Experts of a small language model.
Experts: 16 experts in each of 7 layers, 624 tanh GELU neurons an expert, a softmax router.
Training: a variant of Muon for the experts, 407M tokens, 6209 steps.
Below are experts of layer 2 (counted from 0) of a mixture-of-experts language model. Rows are named router (the router's row for the expert), down (a neuron's output weights, with its number) and show model dimensions 0-255. Each number is 128 + 32 x the weight over its row's rms, rounded and kept within 0 to 255.
Before each expert's rows: a language model's description of what the expert responds to. This comes from a sample of Wikipedia text that the model never trained on.

# expert 3
What it handles: Word-final punctuation
router [149 192 176  85 133 147  84 138 100  97 130 170 122  89 132 189 136 108 122 103 122  99 124 110 124 101 102 149 132 121  97  75 150 101  90  90  99 118 146 179  83 126  90 201 102 144 115 135 131 108 159 106 122  88 115 112  94 149 139  55 163 154 124 130 169 126  97 157 118 129 120 120  97  80 157 118 158 158 144 151 129 119 121 136 146 156  91  96 124 140  75 104 130 110 166 137 140 156  82 137 131 119 117 151 103  49  91 108 119  81 119 161 144 101 124 120 117 147 103 209  65 152 135   4 192 121 114 149 124 155 114 125 102 115  99 176 150 151 128 119 142 189 107 140 130 122 163 151 100 177  88  91 124 167  86  69 128 125 116 168 111 122 120 133 135 155 116 125  83 127 120 129 120 107 168 126 166  85 133 157  50 138  67 140  75 151  95 144  91 135 105 123 213 178  71 119 139  93 137 148 145 135 157 105 106 156 204 137 137 115 103 104 163 137 150  85 136  53  44 182 129  54  68 142 141 124 142 152 134  83 134 171 132 171 149 113 133 143 107  88 100 161 138 121 223 128 121 132 165 106 155 123 140  99  78 120]
down0 [124 138 125 115 140 129 153 123 119 174 146 133 186 141 101 180 147 168 156 135  89 149 163 130 159 152  65  81 104 113 165 110 140  83 104 123 101  84 127 149 124 101  95 145 187  85 111 152 116  87 159 124 149  59 136 109 144 114 113 154 149 148 118 135 146 162 178 110 168 132 141 110  74 164 171 119 148 167  88 138 136 143 109 157 165 137  99 100 200 160 135 140 142 121 149 107 115 143  79  88 123 132 145  85 144 169 133 124 141 109 129 109 151 136 185 129 123 168 191  85  91 141 205  29 151  32  84 124 146 117 133 142  85 112 132 140 193 123  66  87 146 120 224 161 113 166 108 105  98 206 141 139 163 143 134 132  93 145  94 173  95 137 100 156 118 159 140 115  85 114  46 166 174 103 131 157 105 155  90 136 136 142  77 125  96 180  93 102 141 163 172  85 124 183 213 186 124 112 134 131 114 149 150 117 149 116 121 110 129 133  83 177  89 101 141 141 126  97  75 148  96 112 170  64 118 134 173  69 142 199 122 151 154 104 126 157 148 115 140 127 126 146 169 112 140  80 110 133 115  97 111  91 148 148  88 122]

# expert 1
What it handles: Biographical lead phrasing
router [152 141 126 139 178 148 132  88 134 157 121  66 150 101 142 188 150 187 102 161 125 113  78 145  84 114 124 134 145 137 117 127  79 115 102 122 108 144 153 184 170 139 205 153 154 117 117 159 109 190 155 140 113 150 115  64 150 105 143 150 145 110 140  87  97 128 139 123  98  73 117 111 152 172 146 111 109 159 175  86 104 129  91 138 154 199  88  97 138 150 101 147  94 152 104  69 119 100 162  86 118 137 105 178  80 119  90 183  85  99 149 121 162 120  90 125 149 117 131 201 154 130 166 164 161 148 150 116 158 150 103  96 136 155 113 157 154  92 122 105 139  96 106 185 174 125 136 152 109 153  93 107 146 160 192  72 121 181 144  85 105  96 122 115 116  85 159 170 147 123  85 143 112 177 126  63 128 114  98 153  74  63 112 100 149 169 133 118 152 173 153  39 143 190 146 108  85  89 143 137 133  99 157 131 167 118  50 143 114 117 100  99 111 143 187 124 102 138 148  84 135 163  94 124 151  78 156  82 142 122 189  72 197 142 158 191  93 195  76 136 146 151 101 108 101 152 106  84 104 101 126 124  89 116 158 119]
down0 [192 149 162 101 114 121 159 150 159  90 105 166  65 145  87 185 177 196 148 115 129  94 133 144 116 166  74 197 103 158 135  76  69  72 132 132 112 110 163  83 131  99 120  93 117 100 145 117 106  67 133  93 143 156  98 108  82 124 154 110 155  95  83 148  73 104 106 152 128 112 151 143  69 118 149 124 136 156 105 103 119 136  79 169  47  95 105 162 176  76 115 144 159 152 150 151 121 128 121 118 140 109 119 131 183 114 121 111 171 149 126 118 171 134 136 144 100 124 163 150 114  95 116 129 127 151 179  55 133 149 129 189 137 158 162 128 152 140 128  87  48 118  82 134 144 166 115 137 135 168 237 143  95  81  82  92 194 109 119 200  98 100 129 138 152 139 128 138 117 186 108 102 106 149 120 120 111  75 130 160 137 134 160 126 127 111  96 159  83 114 198 155 132 111 135 136 143 217 130 114 169 150 105 142 154 111 154  97 168 133 118  95 149 174 125 166 150 169  99 168 203 111 164 107 170 132 142  61 138 137 138 126 100 143 140 103 162 128 116 133 138 125 197 141  96 134 166 183 163 109  91 122 127 108  76  93]

# expert 13
What it handles: Determiners and possessives
router [134  73 124 103  98 123 117  94 134 124 123 139  81  96 113 201 157 143  63 111 135 109 143 135 100 149 179 164 183 111 182  49 107  97 140 140  96 143 107 155 124 116 121  97 139 129 168  77 113 126 120 121 119 139 105  88 133  92 127  70  98  96 142 101 180  92 153 153 113 180 189 113  74 101  71 143 125 152 143 137 123 144  76 119 117 152  82 167 122 119 146 148  87  71  92  83 152 114 193 101 189 111 137 122 106 110 133 119 158 131  99 154 141 111  41  75 108 118 151 107 160 209 122 175 166 161 143 171 144 112 160  94 146 167 105 147 124 104 116  35 139 116 151 147 104 116 148 119 154  93  95 123 162 140 165 192 146 120 140 121  94 142 125 106 107 173  61  87 174  74 193  85  99 131 109  81 139 124 129  94 111  74 188 120 168  99 158 116  92 151 106 100 137 123 171 105  90 110 127 119 123  79  75  83 114 108 118 114 191 110 108 156 118 129 120 109  78 127 169  75 127 135 128 152 157 159 127 140 122 152 107 136  87 104 107 192  80  78 152 160 124  85  76  98  70 145  88 160 168 128 108 117 108 183 120 127]
down0 [128 115 159 177 100 136  91 120 134 107  80 113 130 141 148 150  82  97  82 135  86 124 138 166 178 148 108 102 111 103 139 174 147  59 110 104 156 141 179  82 169 130 176 140 180 119  92  98 161 154 152  95 175 133 132 126 104 135 103  72 118 145 147  52  97 193 170 104 161 178  77 111 152 148 136 120 123 160 142 109  78  93 151 117 183 141 136 106 121 144 112 159 149 212 149 160 195 185 122 142  71 175 130  91 149  95 153  95 101 135 140 148 148 107 126 189  82 164 119 130 128 136 125 132  93 129  43 124 106 137 141 147 138 116 111 152 105  96 117 120 177 153 127 140  92 178 129  88 155  94 126 137 145 111 122 111  83 138 146  89 113 129 127 145 142  82 122 118 168 111  77  56  87 127 144 115 113 121 151 159 142 115 169 140 108 103  44 133  90 129 103 103 100  80 137  98 101 191  65 147  25 108 102 151 171 111 141 145 161  83 128  67 124 115 144 130 134 111 122  60  96  80 181  96 114 154 131 114 209 153 169 135 136 120 131  98 155 158 124 107  58 134 128 148 138 183  89 114 102 147 171 170  74 139 141 110]

# expert 0
What it handles: Common head nouns
router [109  94 124 123 154  85 141 150 175 115  45 101 156 147 113 122 107 114 140 105 120 135  90 150 126 144 140 218  75  93 125  96 134 152 140  82 170 153 146 149  88 126  94 126 138 123  96 119 145 122 195  81 104 130 102  51 122 127 143  89 154 133 194 123  46 123 186 106  80 135 124 119  66 151 128 149 199 128 156  71 101 126  67 149 115 154  76 134 112 147 142 106 114 131 144  99 102 157 129 108  87 136 112 116  71 145  94 112  98  90 122 152 144  92 105 111 152  88 125 122 105 112 156 109 137 166 126 150 158  98  55 116 125 119 143 105 148 196 124  44 143 126 174 181  98  46 168 100 177 176 123 131  57 139 154 107 137 162 164 160 126 114  80 108 135 105 143 151 122 156 140 145 136 137 159  77 174  96  81 113 144  76 154 179 147  89 111 131 121 148 144 161  95 132 125 144 141 142 148 120  71 138 144  76 186 160 109 176  79 124 143 129 129  68  96 139 146 198 125 127 113 124  93 168 167 124 102 158  66 137 121 120 199 143 136  77 109 113  81 107 189 147  90 132 101 136 139 101 115 112 151  81 142 166  77 122]
down6 [168 169 131 127 154 147  88 156 117 108 149 122  52  71 108 122 164 156 163 137 139 120 141 120 102 143  67  92 151 156 134 100 129  75 129 125 113  91 139 168 132 141  96 157 176 143 156 132 127 112 116 173  96 121 106 130 157 125 114 122 123 155 101  84 142 136  88 122 128 202 124  94 174 104 150  88  89 132 109 178 196 178  86 147  79 146  73 129 152 160 154 162 103 141 129 105 165 172 153  87  80 108  82 113 133 137 136 139 171 138 137  77 149  95  40 191 105 207 178 119 103 155 152 116 157 183  79 181  80 111 124 150 103  84  93 151 191 139 104 106 121 145  95 122 144 141  88 107  88 176  94 129 157  99 160 109  68 128 148 124 118  72 142 131 171 162 142 166 162 128  93  93  86 146 168 115 170 163 226 111  89 111 101 104 111 126  98 124 108 154 144 115  61 105 138 110 140 128 122 102  89 158 118  85 150 141 148 129 145 142 172 137 116 168 100  49  81 168  96  98 143 110 125 147  84 137 156 148 147 110 133 104 132 150 210 185 165 180 121 143 115 122 146 110 168 165 111 160  76 118 112 176 130 154  74 139]

# expert 5
What it handles: Headings and quotes
router [127 104 140 172 115 117  97 129  71 147 106  87 125 103 177 155 129 162 119 146  75  94  70 105 167 130  76 141  98 107 122 104 165 132 159 175 135  79  96 120 133 162 101 127  93 137 163 138 123 124 173 170 105 110 184 155 126 108 136 151 141  49 190 163 124 107 139 193  79 124 104  96 138 146 150 124  63 128 116  98 115 118 162 114  99 120 114 107 122 144 150 113 177 185 112 111 107 161 131 142 107 126 115  74 150 163  85 184 102 146 160  92 104 177 131  63 104  82 140 175  82 113  81  90 156 164 116 148 159  70 163  88  97 115 128 164 102 103 149 127 182  77 162 110 156 119 177  76 131 178 165 113  91 123 161 161 196  81 168  84 181 106  88 132 158  96 118 167 169 121 138 144 168 137 133 130 139  68 143 155  29 135  92 114 153 100 118 132 122 161 140  91 187  73 128 115 115 155 176 167 170 140 132 110 137  96 193  78 146  99 136 133 134 141 146 174 111 138 142 111 112  96 104 105 148 163 137 135 140 126 169 123 132  94 154 183 116 149  28 127 148 119 206 133 158 119 132 140 191 117 128 143 158  87 113 135]
down6 [180 114  72 158 141  81 117 167 165  43 192 117 158 141 149 145 104 154 150 188 114 130 118 179  95  96 204 106  67 125 179 135  82  89 170 105 121 124  69 186 142  61 115  87 153 149  93 173 129  91 164 131 163 118 229 162  93 141 143  72  78  60 135 139  79  94 126 155 154 124 120 120  78  85 147 154  67 136  96 116 120 145 112 109 129 109 118 127 131 122 108 135 190  90  97 149 163 150 166 142 157 138 173 104  95 113 165 130 132 133 156  97 150 134 156  97 135 144 142  57 135 120 150  99 179  78 125 138 110 171 145  71 138 145 116 140 102 138 169  97  85 137 116 125 107 172 157 131  98 163 152 163 126 104 128 139 127  93 118 203 101 135 154 144 138 157 104 159 134 119 147  97 150  93 152 125  86 155 134 164 137 125  62 121 121  77 147 109  78 115 139 142  80 136 124 103 113 113 128  97 162 120 193 127 112 165  96 106 219 124 156 136  78  93 169 146  72 126 105 159 120  69 143 161 148 185 157 123 136  94 155  89 177  97 135 174 139 138 168 122 119 143 115 157 103 123 142 130  76 148 139  99  74  96 131 158]

# expert 7
What it handles: Given names
router [ 86 169  71 121 112 180  80 138 103 130 110 159 100 149  76 113 147 149 133 111 132 131 149 125 152 111 161  91 111 101 139 144 116 189 107 117 142 146  86 115 102  82 125 107 160  51 102 117 145 129 145 127 129 146  99  60 177 112 139  65 125 145 187  90  84  45 144 135 121 103 109 134 158  81 156 113 117 104  84 152 106 127 138 121 153 173 104 186 137  99 153 131 110 105 129 154 112 130 138 108 165 151 104 117  95  64 129  98 123 167 176 108 142 159  96 117 123 109 101 126 108 136 138 126 129 170 103 105  95 101 144 122 155 116 147  98  98 154 103 126 118 111  98 110 137 130 149  99 135 111 179 145 129 141 107 161 208 161 133  76 114 145  59 127  70 126 161  59  94 109 109 134  36 105 136  85 141 145 169  86 129 132  45 148 155 151 122 201  96 130 106 130 139 149 114 117 198 119 176 133 136 120 134 104 191 155 157  60 170 227 107 116  84 133 106  55 113  84 145 111 168 126 120 151 134 168 145 146 111 152 122 108 180  95 144 118 104 125 112  70 157 128 140  95 151  86 126  93 237  82  94 127 166 134 179  97]
down0 [ 83 132 138 150 152 161 168 157 134 174 179 118 148  87 117 100 114 113 152 135  94 201 129 161 140 103 101 109 184 161 135 133 131 111 124 131 114 162 145 123 167 202 113 144  87 136 178  94 110 109 127  52 122 121 101 196 126 150 140 133 163 186 109  74 109 193  77 135  90  87 127 165 111 136 117 113 133 126 165 103 108 211 121 134 137 182 175 137  52 137 139 104  93 115 131 125 181  95 141 118 158 149 128 132 148 160 184 145  82 115 167 144 143  39 158  95 116 146 146 149 165 109 156 104 104 145 151  82 123 125 133 170 135 180 167 112 127 105 169 123 153 169 118 155 135  96 109 160 105 153 132 134 129 106 100 143  59  74 160 130 169 137 147  63 123 125 149  85  97  74 132  98 141 186 119 167 106 171 191 148 175  99 150 156 106  73 125 128 130  87 117 133 119 155  94 148 174 145 111 139 113 115 162 103 185 143 108 119  90  85 151  86 157 174  82 150 116  55 143 103 110 125 125 140 109 104 128  95  96 103  46 152 141 109 113 125  91 158 128 121 159 153 225 105 146 180 168 134 157 104 181 141 125 140 108 202]

# expert 15
What it handles: Mid-word stem fragments
router [ 79 106 146 111 172  74 103  69 200 146 141 155 150 136 146  96 136 128 158 144 107 180 157  98 131 198 115 150 116  62 130 159 140 103 138 109 163 153  82 111 110 100 134  90 102 174 112 151 123 106 113  64 121 121 123 171  83  64 156 165 110 139  85 156 135 161  95 101 140  80 129 139 134 112 122 141 133 172 106 104 145 159 167 142 158 130 163 127  91 137 139  99 153 146 148 110 107 116 103 157  43 125 199 160 187 174 135 106 161  66  58 155  85 144 128 127 123  82 198  51 133 144 118  58 152 129 170  52 130 171  72  88 128 130 124 133 133  85 157 155  55 129 137 135 122 130 154 117 121  80 157 152  77 121 108 146 158  93 112 158  91 114 134 122 168 161 141 126 130 156 143 177 114  87 147 162  75 178 131 101 121 195 161 100 121 137 149  66 127  98 138 147  74  90 185 111  77 116 108 139 158 117 154 123 167  92 103 149 181 108 114 156 127  60  99  92 146 121  71 162 108 119 147 114  85 131  96 106 145 162 101  87 120 143  91  98 165 128 157 101 164 107 147 156 127 174 130 179 111 133 166 167  94 112 162 128]
down0 [134 104  94  81 139 176 115  68 116 136 145 205 152 117 121 149 151 126 148 150 100 137 151 124 178 117 129 156 133 133 155 174 165 135 106 186  96 157 122 111 159 114 107 109 129  48 178 156 115 147 163 137 148 161 139 109 138 121 170 184  99  71 149 163 142 150 124 174 143 147 159  85  63  85 168 148 111 151 138 141 155 141 124  96 142 104 163  83 141 123 148 127  67 111 127 163 163 135 125 166  84  81 118 114 122 118 107 124 164 107 130 186 113 156  89 149  79 118 150 101 124 118 141 147  42 120 147 111  72 192 153 189 169  92 164  79 151 156 110 100  51 145 116 107 111  97 187 110 176 115  99 102 111 113  82 152  90 105 113  89 117 161  65 158 157 149 129 114 114 144  81 159 166 154 167 142 135 105 102 185 160 146 125  58 173  88 157 145 158 138 156 107 138 105  85 182  66 112 166 114 160 129  65 139 142 144 182 141  93  97 133  41 138 141 113  98 129 104 120 162 163 106 148 106 170 185  63  92 127 128  68 148 167 167 141 116 115 122 158 129 117 103 106 150 152 103 139 114 119 119 118 158 206 150 138  60]

# expert 9
What it handles: Table pipes and acronyms
router [183 163 155 176 135 148  86 152 141 138  66 154  73 185  79  68 120 178 186 117 128 132 116 146 119 139 123 116 205 143 122 134 112 173 135  78  93 129 112 147 127 135 150 186 152 100 171 134 141 175  93 185 123  94 117 138 114  97 133 145 162 153 172 124  71 114 132  83 137 164 156 172 116 184 131 136 161 142 141 120 142  90 128 156 148 162 155 156 154 158 186 147 127 116 169 152 131 127 140 122 154 143 122 141 134 102 118 116 112 146 146 106 130 116 125 199 143 162 203 176 192 111 125 128 155 123 150 160 160 153 117 161 149 193 119 128 136 197 132 131 113 177  78 130  94  92  89 193 123 152 130 157 152 119  99 134 207 164 142 147 147 131 176 158 141 162 139 114 136 153 143 164 132 127  79 138  74 158 154  94 156 178 108 147 162 138 123 127 134 143 117 156 117 224 152 117 153 155  96 147 137  89 157 129 121 193 119 132 119 105 112  96 138 179  78 147 162  97 101 130  98 154 142 164  47 178 149 171  49 141 168 112 137  81 158 115 132 152  96 134 156 124  99 155 201 108 129  72 139 157 148 200 150 170  91 195]
down0 [ 76 144 150 106 147 148 149 137 113 138 152  83 159  98 188 146 123 126 100 136 102 144 129  82 120 133  54  69 113 134 146 166 185 113 167 100 128 148 136 146 139 156 131 109 130 107 186 109 126  83 155 155 110 192 137 162  83 119 183 141 127 154 131 172 128 118 136  61 157  95 131 133  97 158 148  90  97 167 143 145 127  88  67 174  75 152 144  63 132  96 122 178 148 110  87 150 131 200 142 171 156 114 206  91 172 139 158 155  31 100 166 132 128 110 102 140 103 126 144 166  99 115 146 115 144 149 140 130 109 188 117 176 127 164 139 125  79 115  73  88 157  85 101 118 137 136 116 127 138 158 171 176 172 116 112 140 127 165  50  94 173 159  75 109 147 138 156 100 119 187 100  71 129  49 115 144 117 128 144 174 104 108 156 113  98 159  76 157 150 124 111 139  99 117 111 155 120 137  93 170 173 160 116 133 129 157 154 112 114 139  67  99 187  63 117 121  91 124  89 186 168  76 156 130 175 190 117 105 108 110  91 181 116 155 108  76 140 140 121 136 137  84 105 140 103 116  77 130  91 150 100 144 104 142  86  82]

# expert 14
What it handles: Conjunctions and to
router [115  69 169  96 100 141 191 117 142 107 140 104 103 101 140 107 102  63 215 112 159 105 152 135 117 116 161 126 107 131 156 114 107 160 179 185 113 156 179  87 124 102 146 146 113  91 125 116 173 137  80 119 136 157  81 103 161 203  71 187 181 129 110 100 162 179 131 156 124  82 147 136 128  90 146 145 138 111 113 152 171 131 191 137 120 106 114 103 207  86 143 147  76 140 129 132 159 141 151 146  85 146 113 113 214  88 155  96 124 100 153 116 157 137 192 183 143 156 170 138 136 137 136 131 154 103 132 138 106 109 182 135  92 129  97 179 143 132 114 185 125 109 203 101  62 169 110 139 146 174  76 121 163 133 168 143  95 145 105 138 131 117 110 140 151 126  99 141 144 168 132 137 178 129  85 133 152 146  97 110 188 187  94 120  98 127 152 180 124  94 113 144 112 140  76 100 102 131  99 117 112  80 110 141 105 152 113 133  72 195 124 155 112 151 110 146  77  80 124  68 114 187 104 102 148  94 156 102  53 156 137 148 147 163 101 210 164 179 145 148 115 155 130 175  84  85 129 171 123 144  84 125 143 160 137 100]
down0 [145 117 167  61  81  86 112 134 130 145 157 139 150 208 130 129 135  89 102 132 140 117  93  89 113 168  53 160 154 134 150 110 121 156  85 104  99 133  93 196 117 108 154  83 140 141  52 175 153 163 151  99 163 164 165 169 114 146  65 100 119  89 146 149 113  99 110  90 160  98 111 127  82 117  94 128  97 148 150 149 140  96 117  82 116 105  74 160 157  91 126 137 188  67 128 134 134  97 180 142 135 135  90  74 146 145 120 127 149 155 137 122 158  95 120 181  86 111 167 117  99 123 130  94 159 172 108 121 133 151 100 121 114 103 117 136  93 103 203 141 109 141 134  99 193 132  69  70 151 115 132 123 136 115  67 121 139  61 172 145 147 130 116 173 144 110  99 112 115 152  99  94 173 134 189 112  88 178 117 140 116 180  75  98 123 139 117  96 100 176  76 164 149 121 154 162 103 135 117 101  45 154 109 161 166 172  74 108  96 107 172 109 118  82  83 159 166 173 150  91 151  83 101 146 166 113  82  88 125 126 126  94 106 117 113 126 106  69 124 143  93 117 174 110 146 155 124  80  75 163 101 174 120  77 149  59]

# expert 10
What it handles: Separators in lists
router [191 137 192 144 118 201  85 148 137 135 155  87 119  94 189 144  95 141 143 110 208 141  97 111 149 137 100  86  89 145 147  96 168 150  83  59 104 105 196 154  86  82 157  68 131 112  75 130 119 181  99 164 122 115 141 146 117 162  39 118 160 140 104 103 101 106 168 137 112 108 156  89 133 159 103 127 166  91 143 198 121 113 116 150 105 138  97 125 130 137  99 142 107  73 119 111 142 144 127 189 182 146 126 112  87  88 117 103 137 137 117 197 126  99 151 116 133 136 126 123  96 102 151 149 120  85 138  97 130 151 123 158  88  86 170 124  96  68 138 115 111 130 116 134 136 105 144 146  99 166 126 117 140 132 148  79 125 158 121 144 132 111 170 110 165 122 160 159  62 150  82 104  94 101  75 104 170 117  98 158 120  91 100 128  65 117 126 119 133 132  95 101 104 131 149 186 102 148 177 109 120 126 161 166  86 138  98 129 130 161 100 167 132 117 153 107 220 171 106 191 195 137 105  57 186 107  99  59 136 110 141 112 131  96 105 154 124 138 130  77 108 189 161 107 152 162 147  72 189 160 150  71  80 154 158 141]
down0 [ 80 177  86  90  72 163 153 106 140 128 148 118 119 138 112 129 162 120 130  89 172 132 159 135  82 100 127 100 140 120 148  95  91 113 154 126 136 150  93 115 130 159 105 149 137 152 121 132  85 120 135 126 216 135 182 128 162 151 136 107 121  54 101  92  57 164 122 161 115 112 153  86 113 141 116 114  49 143  98 116 190 121  87 103 143 108 155 128 124 121 131 164  96 144  73 117  56 112 114 138 143 134 134 137 152 167 136 148  85 143  72 132 166 166 133  83 134 102 138  93  89 154 113 109 162 109 137 129  92 160 135  84  98 151 139 157 122 160  52 143 152 169 119 149  65  89  96  69  64  94 152 136  81 165 122  93  87 120  93 156 141 112 134 187 171 119 112 144  78  95 167 188 130 157 183 146  60 165 104 124 140  73 134 108 130 175  89 105 103  89 201  95  80 170 167 109  94 112 159 137  87  90 162 134 112 131 200 106 140 187 155  84 120  99 151 151  75 165 140 124 125  81 156 195 170 121 174 113 148 152 127 146 135 185 123  84 130 115 106 119 107 162 154 142  66 103 165 165 143 109 196 105 113 102 142 143]

# expert 8
What it handles: Numerals and decimals
router [149 128  98 120 127 123 116 149  83 169 136  82 173 201 104  71 189 102  65 115  98 140 164 125 131  88 126 108  71 159 145 153 130 128  83 103 148 156 110 109 192 115 150 146 124 151 122 128 153 133 138 163 136  98 100 155 121  80 130  86  45 141 127  84 141  95 131 118 147 162  88 108 174 127  73 135  82 151 127 201 120 115 107 136  45 102 119 173 111 146 176 102 144 151  66 111 150  59 155 127 123 107 106 206 186 168 150  70 121 125 184 106 126 147 140 113 126 152 107 167  90 100 122 159 112 151  46 148 127 129 112 169 132 182 167  82 113 144 102  36  93 145  84  84 154 166  84 180 176 133 158 198 127 130 117 160 133 113 108 107 126 108 122 110  60 178 151 135 122 123 132  69 116  92 136 227 108 103 153 144 118 151  93 138  95 135 123 127 136 163 105 149 159 145 157 143  83 150 115 107  81 101 133  76 131 173 153 109 126 180  90 132 102 100  81 103 169 108 128  96 137 141  79 117 147  73 124 137  99 122 115 156 101 134 185 113 107 112  71 131 165 138 142 121 104 103 147 103 140 104 108 145 125 154 111 161]
down6 [118 148 136 133 116 123 113 183 166 110 144 143 118 133  96 133 133 125 130  68 157 106 144 127 134 135  90 150 137 178 108 146 167 209  85 109 126 103 178 146 180  78 123 156  51 155 162 106 135  77 146 166  96 138 113  43 149 180 168  96 124 128  68 110 124 131 154 131  60 100 104  74 129 136  91 117  70 104 177  97 126 123  82 118  89 134 159 122 144  98 102 136 144 122 102 149 115 131  87  95 139 124 138 116 105 132 101 121 134 158 135 141 104 131 136 137 198 124 193 106  99  68 101 209 145 120 136 147 155  60 117  75 168 146 112 161 109 118 174 142 124 115 147 138 148  71  80  91 108 104 129 175 179 168 110 155 119 152 100 126 110  79 179 149 166 107 115  89 112  76 178 135 108 132 137  83  82  93  96  96 168 105 141 132 128 183  66 141 119 154 164 129 140 173  94 102 129 186 150  91 134 101 179 124 132 164 121 172  83 117 156 129 133 149 119 127 104  90 206 134 151 118 138 131 191  97  90 126 213  85 100  86 165 149 166 168 117 114 139 162 108 150 156 111 160 105 161 144  65 174  70 113 120 150  69 159]

# expert 11
What it handles: Derivational suffixes
router [102 133  66 146  97  83 155  55 218 146 165 201 141 192 124  89 118 120 112 160  81 141 120  91 143 143 109 172 130 102 129 159 121 104 147  76 132  58  74  89 132 121 101 141 107 208  92 128  95 104 123  72 117 144 169 111 157  93 183 100  97 149 131 168 144 151 155 136 139 122 131 133 193 100 142 142  95 172 143 109 157 110 137 136 177 120 148 158 115 124  75 146 161 154 178 141 109  72 100 158  95 107 131 162 122 136 165 167 191 130  80 123 115 126 150 106 142 125 101  66 151  93 121 111 140 107 136 142 135  95  89 146 113 155 108 149 180 129 169 164  71 113 139 156 142 107 155  84 177  72 169  96  78  83  98 161 135 136 111 194 127 105 168 129 164 101 107  68 134 110 133 144 108 127 151 127  54 168 114  70 142 163  96 112 138 138  97 151 169  72 117 159  83  95 168 168 143 100 113 117 127 173 108 165 150  87 113 130 144 114 144 124 167 115  86  78 148 151 127 159 128 116 156 164  83 155 121 152 206 147  88 129  98 155  99  55 125  77 146 177 138 106 150 129 154 109 157 126  74 132 166 179 108 117 141  84]
down0 [140 148  73 136 159 132 113 153 142 146 166 141 168 198  77 116 138 141 139 109  65 107 104 112  93 185 137 159 117 131  94 134 171 132 102 204 133  59 129 129 110 158 149 105 143 154 147  98 142 154 131  82 145 171 150 179 142 149 146 147 138 147 190 145 115 143 194 137 108 184 144 153 184 156 119 143 171  86 178 132 127  91 110 142 147 103  97 133  82 183 110  82 110 113 177  83 144  67 170 182 123 109  67 111 111 123 106 165  84 145 112  85 142 104 121 170 101  93 149 142 142  96 106 167 132 177 107 111 139 170  68  99 121 123  99 142  79 118 158 107 127 109 140  68 167 138 140 147 140 103 164 119 150 112  49 119 153 116 129 161 138  89 147 110 144  67 126 133 136  83 107 137 126 148 148 179 144 123 148 153 110  79 156 123 146 126  96  85  95  79 151  87  92 145 131  85 148 126  96 144  41 102 180 103 119 105 151 113 111 117  88 146  61 134 106 173 101 207 107 130 167 137 139 103  83 173 111 175 145 104 118 100 178  80 108 135  46 160 132 185  81 111 177 101 145  90 142  57 134  92 124 123 127 136 190 149]

# expert 4
What it handles: Prepositions before phrases
router [131 102 106 109 138 152 188 161  97  92 162 135  70  67 166 164 114 156 115 135 183 114 105 124 148  94 176  97 148 143 107 104  59 197 137 171  90 182 177 164 106 163 151 148 141  59  94 118 131 104 114 157 149 118 105 117 189 171  94 183 182 146 102 125 110 130 128  97 150 116  81 135 111  85 165 137 127 111 137 111 114 123 114 122 110  93 113 120 137 144  96 144 134 132 164 152 150 100 127  96 179 145 144  91 150 167 162 153  77 125 168 114 111  94 149 171  91 154 128  50  86 126 125 166  43  62 145 145 156 112 105  84 117 111 109  77 134 174  84 157 110 151 163 103  90 148  82 108 107 161  93 160 147 150 158  79 138  96 115 126 146 159 104  88  74 146 157 112 104  82 116 115 126 142  33 137 165 107  65  97 153  77  95 144 163 127 160 154 137  97 138  65 185  86 101  99 128 109 140 108  90 126 176 154 114 121 105 162 104 141 192 146 115 127 173 181 115  75 129 171  75 118 144 162 121  87 120 150 147 132 130 131 119 187 168  89 165 159 128 130 118 101  86 152 126 139 132 174  82 140  82  92 132 125 190 171]
down0 [146  45 161 218 122 112 105 138 118 158 144  75 186 171 154 155 209 154  57  92 149 122  78 114 102 121 144  75  90 174 115 111 144 135 120 131 117  64 142 147 105 138 122  97 169 149 165  91  92  72 101 133 123 106 167  86 138 133 142 136  97  84 120 133 174 139 129 198 144  94 163  80  93 113 167  82 113 158 178 122 143 116  91 145 130 153 100 142 151 127 146 164 188 111 165  93 129 135 127  70 115  89 119 119 129  86 136  82 172 117 109 171 141 127 109 173 139 160 158 160 165  98 151 196 118  96 189 100  96 108 146 116  86 113  96 120 158  78  99  90 140 107 139 110 106  75  90 187 143  98 149 147 119 167 128 201 160 146 111 168 139 156 140 132 208  90  99  72 135  97 158 144  97 150 161 118 123 127 114  26 121 139 143 114 142 120 150  74 154  80 102 110 102 107 150 120  32 117 137 101 112 151 132 135 123 111 138 182 163 118 130  66 147 140  85 113 125 109 130 165 131  92 156 179 111  96 133 131 133 112 132 113 168 149 122 158 168 154 124 124  72 143 109  84  77 147 140 117 186 117 151 130 126 135 147  87]